{
  "num_hidden_layers": 14,
  "hidden_size": 320,
  "n_experts": 96,
  "experts_per_token": 8,
  "d_expert": 64,
  "d_shared_expert": 128,
  "hidden_act": "squared_relu",
  "moe_layers": [0, 1, 2, 3, 4, 5, 6, 7, 8, 9, 10, 11, 12, 13],
  "router_score": "softmax",
  "normalize_top_k": true,
  "routed_scale": 1.0,
  "balance_loss": 0.00206,
  "balance_bias": false,
  "router_z_loss": 0.001,
  "router_noise": 0.1,
  "n_groups": 8,
  "groups_per_token": 3,
  "init_std_router": 0.0141,
  "lr_router": 0.00192,
  "num_attention_heads": 10,
  "num_key_value_heads": 10,
  "head_dim": 32,
  "vocab_size": 2048,
  "norm": "rmsnorm",
  "norm_place": "pre",
  "norm_eps": 1e-05,
  "positions": "rope",
  "rope_theta": 10000.0,
  "rope_fraction": 1.0,
  "qk_norm": true,
  "attn_scale": 0.286,
  "tie_word_embeddings": false,
  "parallel_block": false,
  "extras": ["capped logits"],
  "init": "normal",
  "init_std_qkv": 0.016,
  "init_std_o": 0.0,
  "init_std_up": 0.016,
  "init_std_down": 0.0,
  "optimizer": "adamw",
  "learning_rate": 0.00175,
  "beta1": 0.9,
  "beta2": 0.99,
  "weight_decay": 0.14,
  "lr_head": 0.0113,
  "warmup_steps": 321,
  "schedule": "cos",
  "final_lr_fraction": 0.03,
  "batch_tokens": [65536, 131072, 196608],
  "max_seq_len": 256,
  "doc_mask": true,
  "train_tokens": 655500000,
  "max_steps": 5317,
  "dataset": "wikipedia_en"
}
Below are experts of layer 10 (counted from 0) of a mixture-of-experts language model. Rows are named router (the router's row for the expert), up (a neuron's input weights, with its number) and show model dimensions 80-119. Each number is 500 + 40 x the weight over its row's rms, rounded and kept within 0 to 999. Numbers have three digits each.
Before each expert's rows: a language model's description of what the expert responds to. This comes from a sample of Wikipedia text that the model never trained on.

# expert 12
Capitalized name onsets
router:559482538431502478487536533492539480477544450497525544437441450534539470516477534486522549533521477459487470454501427444
up0:522489539463461435467578549517586501417501450425545494485461485512475479566469539495558512476542428491441472482493485492
up1:459506504438514520516449514514469582507497523473503451507364544453534504569487638469447481506423451452468510510514559562
up2:564544486471510505467514536537548478500496511568487490507405448523515495496432428468497450472449540482477484460428440481
up3:529442513512480557431442403526492511476457485490531481527490450480453461514522524516451522496480489520538506452441496505
up4:542545481478507519488550522491550473527473546454496475466532548484476539521470501481529533524487512545430512407465477524
up5:522529456547492476396560524511510438530517533511523512456529523476446424491448516486541538547478517460470481492578460459
up6:525489389443543518511493488516476510500523518483484599520550491495522440505448447523469515515559497541531510556439496523
up7:548497470474484522540491504470528402518542568446558592494576517476505501582470476492576503492400480500528553431535541549
up8:460502493501478514497479439510553487536528498498519524497496470554517479475541544498414474433559533544500562471397515528
up9:485522500541568429445484423547522495442579490448497542520444437431508518477517590527548494523499535439531485493571457449
up10:489531484458562520516497491521515577488535510480422522452481526508463512546513500515471459592413468572480498440552473531
up11:479558434482513486472482493455485460445572540567430478429488526441525482494466525509521442587516514529483480525478470454
up12:499468508513465526458525457629528439455468407476536430536541521565496453493500516489468582485580461459507453461482473423
up13:518498493454451452487536578501554486489508467479530510435465442489536442548499513528507521514521475461466429445507511475
up14:502527582544463472524492486451466513472488499453508497571557431524497473464510577506521534525522453497465404463514481476
up15:577580492542500485391537441547543462480523471521498552508470501496472543473553555517463541492524471496527525504460494423
up16:606515530420510460517479480530514525494542474546449517573424560530498499455486482530458533526558474523466454465548537523
up17:495565485535486529459518585511510440471524500527517531513458458544472412485466473500455431472481484531453474495545520464
up18:523506531549540529418545546504590480503518519476408489502473449510495444457394514494540494467545403429515498411536463480
up19:428460580535510456597395471507473509523473459539544473457469496589477508501524456483468452523571444452550524470433470395
up20:460544481472493559498473474493559525569517454585433553470400536471423459424510527505431499480496524499512525495489531415
up21:458459537475474480482546529520506542463549461503575516466483487531517474559444496506546469509540425513469475488474462444
up22:528441440553552466428480491567467451436485542423552517541508493514533432600529531489499495495510510546519506534430535479
up23:559522517369542475518477535592515512462505504497493460612454462532518496464469490509470498458527515534526507515548568497
up24:529524516493455556529501518467485524494519494467446473515433453428527497484499535480546498541500556452502496531517487490
up25:483478572523412503486512496442486489378541457475473449435471440450496510479402612535498511507544481466511502511470510465
up26:484506533498517534495522459509548531483482470455496525501507455435493480527460478524560550530473563455433525490484474449
up27:509486479531516523471513506519519495559493448443555399414522485580470522470533541585523503532454536511474500466504556523
up28:570488459491451474514593513463532509521496527452527560415537457500546520522501498505547512478493545527506480546521403501
up29:520553488484481487487492452548490498525475471543476477539459543586532508530503510533475470505530487516523538501540452541
up30:443443485472556436428524508561552516596487539453541531487515465498430497595488515452485470539493482512518535471442465491
up31:509479517490490498528511600498490510531514524525531486475513507557517486503481508491539550583439501502509522551538459445
up32:489511508478548457510425513517487514567489463502576424513522479506516472535495476522449480481500528448465544447511460545
up33:440506402521520428469427469450503531494550488499503529432432513474482522533628490506426480581423521518466503478502491496
up34:495518485493451532468500501476547562513535465524559514548438501473482488452464512504512589520487442505533483512476517436
up35:529416462459469478561435525508429519551515555471438495529399492419465531511451486557480536538426576433500482568459554520
up36:505523444447502507500551416461415459497456562520481524563467564459491530480461510497501494507535560569528475454488517433
up37:522458552509501474505430461547500539555483501481514420473484492545534547548547514490602539567500448363517496575474550523
up38:467579509455567489497484487524512482488542534509435513484531453519527488500475497506489522576541503463516448462582455444
up39:519591452495526519441522553498487485410537557496466465486431474532514486466470505514509520592521507475457423484540501451
up40:492527498523581501471492480534491511422607437572470511527434459530537439432495518486476543541452525535473555558528467426
up41:473467539465511492471431473563461517518493496479478536527517521487463512501411535477497539485604530456482501511434444507
up42:485455520523519506539555530546495465516575572476562475564534469526523476499538505467541432409470516492516504556463415468
up43:535503521500508478527488567514491503490504495504502521493512393588461466590449427511482520480478485509500500482446441472
up44:498490538504473454432536563522545463447503472455523520523490476528545489525463482541551447480577494450497493498492494510
up45:519541584506617538398512503556549514474461503533611460523491506544481515512431487479478512549447479537476557457505504547
up46:542474543478498434514531438534483567481470480467484505460425513512501542565475479512472558566573486510496550441498507437
up47:461474533538433553507434493442469460517440558505520499474494564470563536550511486429483460545467515510510498535571480604
up48:438516540509565547467448480511526534464508516503527437502512496463505453519532443492491404543516465479474466462547551520
up49:495529496499521528456434477517526503497474528480477533512506480486484565596521504561444553501435543474456463495473558503
up50:499512377511482437474466474541524493453474467492494506517532464508442560476455554524544591489479500510550484517485542522
up51:579479482503458497468472453466563565535508468491491484469491483419520552472498500538531498541559525499487491491446548458
up52:538521529516553526501560464493495500457503512494508539480454543525454523499496513491498533560489558492519526478562516519
up53:521541433499546414540472546488478474464570416567502541477496524474412498466532466542447518550464520490457472517506562466
up54:441448509566506553448507486499511539511471482497505593498388478497521484463541462533480501515501513532473538529446547499
up55:485530476485382504429470537543518443451572485508511528470432545414575516485559517526437500441466478514528434500598501565
up56:531478545520555431534532484553460470488546472508502461524533472512509445464512492534489544507500522466525501499607515495
up57:458486485534492545446438487507511460460491570472540462530524542511533474479560508510462439439481500467473557471441483465
up58:504439568435501551499406484498591434548538486514471450532526539525522471587497481499533537485506446484504541506596501511
up59:455517463501520544500452435481511550482483545515482488478524462520544536456479422520515469529472532554552551408491487523
up60:453480541465486478474530534550516475465541454459488491509448422552490527521523535554511509509611468459385452514547461487
up61:525481502512602436396485580442519476486503494528460476518488532493555559523579451489444479571443514490442463504554601554
up62:498512529494445490423526534489550532502517570541471482511462462530548507462529486490511478497605485487559510476487481470
up63:504446564449473465484480461504511489477494567438529451557514510479477543590490459502566531470507468495480383536595445534

# expert 21
Name-initial pieces
router:503446505468494475439527529580507393432529464490551499508500419551563499531468543514580499544531483499455446492506453458
up0:525494505548454531467427431496505568517548480528472473438508450504558491449401552464465486516545483529489514525460512494
up1:575563508473437442465480476518476447528509547420518502494531544575499487559538475494504516532479465519477479547520508491
up2:483582498493548445510492469556501530536492531492523455560446534507425477571463506482513505622465469570486444471498447471
up3:520474473470509485459504521464536572445553480415496490445517540454472543534481481485519482541535528548456552505569453498
up4:528524635475597521446505614571488488502513461583501538553533474481453538493540478538508529509504515512459508484392460483
up5:577496537499491515469465566536503470534503408448461485546490525513503491542466452505457552559505473515496453509520448489
up6:486529605514499572563462496540532444499478517573522501473519501487452383550499434503524554429563512493478495548524456507
up7:451457558477522490575468448525574465460483415501560490527370479535430528522519482464492467479526447455527551496459512566
up8:523413502488530487503455494514510488479493471533460440563471500516514492550536577504539551501542516514466519485510528457
up9:499480570457499465487527500530491496452492450476518505450443450487487459529431533509542518498533485492458422493525448484
up10:511581522517504515434538514441506581485439561495500554545556460533471486490538469518533532471569528445471522468467426541
up11:572525473489460479532492413413514542517464560490444491523408492458453502483443511468467580549470525500516576511572459512
up12:514534447570455476509589473444473478468566497498480520470530516485504511454476506518547545494536492431513459529492470461
up13:519494519444603460477508579496469487505512473504509564437408502499506522490455505506467484442510533537512467437528477537
up14:526538494476477490558517526420484421573499508516506481451504451458503455542437454532552547571544550536537538562482476483
up15:541527511512506542441544561507553526530435612600507474456420581534505492534538470505485474519515503497466526449576563501
up16:548474442490484493515528538463438469531541465475489513523481536507449489534560495544533457424541521499511491580432425545
up17:492466513501546493504462535581492475537509504557443508546502466527517479476485532448441509419517529527451436417385478519
up18:475481529545493453437469505525467529445430519448459455473393555489439473532513518482508465532539495467478430507476494535
up19:474409533487467518508512521548542466497587557455565558477499488477543421500447489484513594513483579552490573520475431472
up20:501530540503463504499544489474487517444490531507575534566581470515472458518482496503511490476548505544507471579494456526
up21:505480499509560509471561477503453502505522499510547510528511524531510451494498490463509503523424446542497469537546404523
up22:540431543448504484570483552528473522481474526579405506503507527457572475532471516521453492517494490511470488461467523506
up23:639554508494498441560535573500494492459452472442459490523482413485558505482402489469499516485504498485532474562485484568
up24:560517456477414502494553505475534447542462468508512569504523508521480438450424511482491493501583510516471458460550429456
up25:514597478551493522402487464481529416486478529490537479528517458544439525551562505490544468576467532505513461531502471485
up26:518476532468489422478530575523561488510541474476491546452438445532487480591507504510468505565542487481473508521460444453
up27:545469481561520552502497518518526570507532509406534488500530532500479513533482532563506476565591541478530462475411502522
up28:479477516497460563533545481458520490555516473414453502463514411526533510484435526468482535507563519549404500533505495494
up29:481503481548528475458563531520525545461546483510496553455502433508495537467455470552559502557447456517434524475498491479
up30:464506557547476404459436533416451617499516537548448445472501484537517554526552492552545498499501491440474481562497521493
up31:488487544458548518445474543454455505502483558532478575579492472534567464480508498434494455498473483529447467475532500542
up32:478461471494471480522446493501434561515521480480554413527518509487446514527548564452492413427477497471501514494489499519
up33:450452451462519560441526497474435456493621480453482492498525431476549503491440486495469508477511523499549494521523504494
up34:565455523451448510469465477538495532437456492539584509498488555513473494541507566495461492520488487532529470527504429545
up35:570567483533507467509518564540512479492453546445437511470504502460455486488462542526510458495610522558505544455506517550
up36:617523486457486457562461503434497502545452506481513406568435540511507447548479415547503522440489465466509509447518441486
up37:522454514473510506457530494487522493564458428517520495507440515488559535546532572542480417509479515430481570458494489516
up38:481486473484486494467462536417470551447522435544501503531426405509512476528513453547453476501493539523521525521512453466
up39:521431505516550534471505476474547474524536546448497506509530449480454499433491511528494603422512455455527453500499569474
up40:487515567480431485451514465442539490504534516553520518524483456519488514458477481480547495495600494460498526500478455415
up41:492510493493470542528470483475552458438574502553436554480517484478536421508511418490517559527482478482440416520555437446
up42:542488490520477497520442566549500441492492446468543524475457424501455469500439455444545471505536520484480461458522507477
up43:478595570487491481477492494530588531500454468532482536521448543485554452504546428515496515470549467521410485446483462484
up44:500470434492522510534533505498540515503531493572470439470461386509503509512536508534459553490537489493487510526473559445
up45:460533525495415486486464501517469499449548571516550529441411542474494428516455467532519512498519469516473419544481429478
up46:501436518445471426471554538525506468469483480494547491475463504541505453532478551539482522500554451496499411502496511489
up47:509489537482459495449509510455548462508566614506519530537505478544514459531491497516556583487492448506443467487526532462
up48:467495546498500507475485528598473548511503521514473499492470523494540465524479490516451454590496470480496527513550527444
up49:533571533544465514440469471499569454497443514552559548510489439504498449497534458454490469496508526460451492395558522520
up50:578537453396520552494503499467539471530546515476556516499539497480487502529368430526518510414491531447542508525512511468
up51:457474484507453521469476484547533551503503512517511509498452456534543407503537532531440557528493470456445549462487519496
up52:467492545538446468502454506501550489495523485522489545479493541539543431495478529553540517568468505461540536528538480523
up53:551476486482516469538544487521495531453471518464453476504519527598452532445469495546546505498470581436487511507459502489
up54:482441472443546460555539539467499467394589479538457580512437475553542485457450558499457465428503474542545499552549518483
up55:502471534544513493528501535570454496539530522457438500488485560474466512508432425558536540452584536500456490537599529507
up56:539494498445436474440493538404500447553540483565495482569491486449505532537494430484537541486480516460526545525502509482
up57:511547496556515438403530446524551612526535453527559490513433450480471551518562478478480523527446520534467504480475488463
up58:511501485517485454516522412471462544459558512513537460502546454430486438540498587516485473508594584481462503519515452451
up59:502497527442608471487488563549472447544513499444533481494556543565539512541512499521523554524418487501478501461491515506
up60:477454520562532493501532505563521559467431481511532457528440464425502451419558536459545491495489459502385398449488452476
up61:544481541505482476470468516560484495470502466522519530497538468558520482472464527493492392506574526533485523539564521415
up62:526476535398477520511446502549536576563511439536497486481482525501479497505455463462539514458583452515505601428417517461
up63:489433544484571506510452564510457550443457547537518514555416495502544463458585470492454415548550523461508450408478489509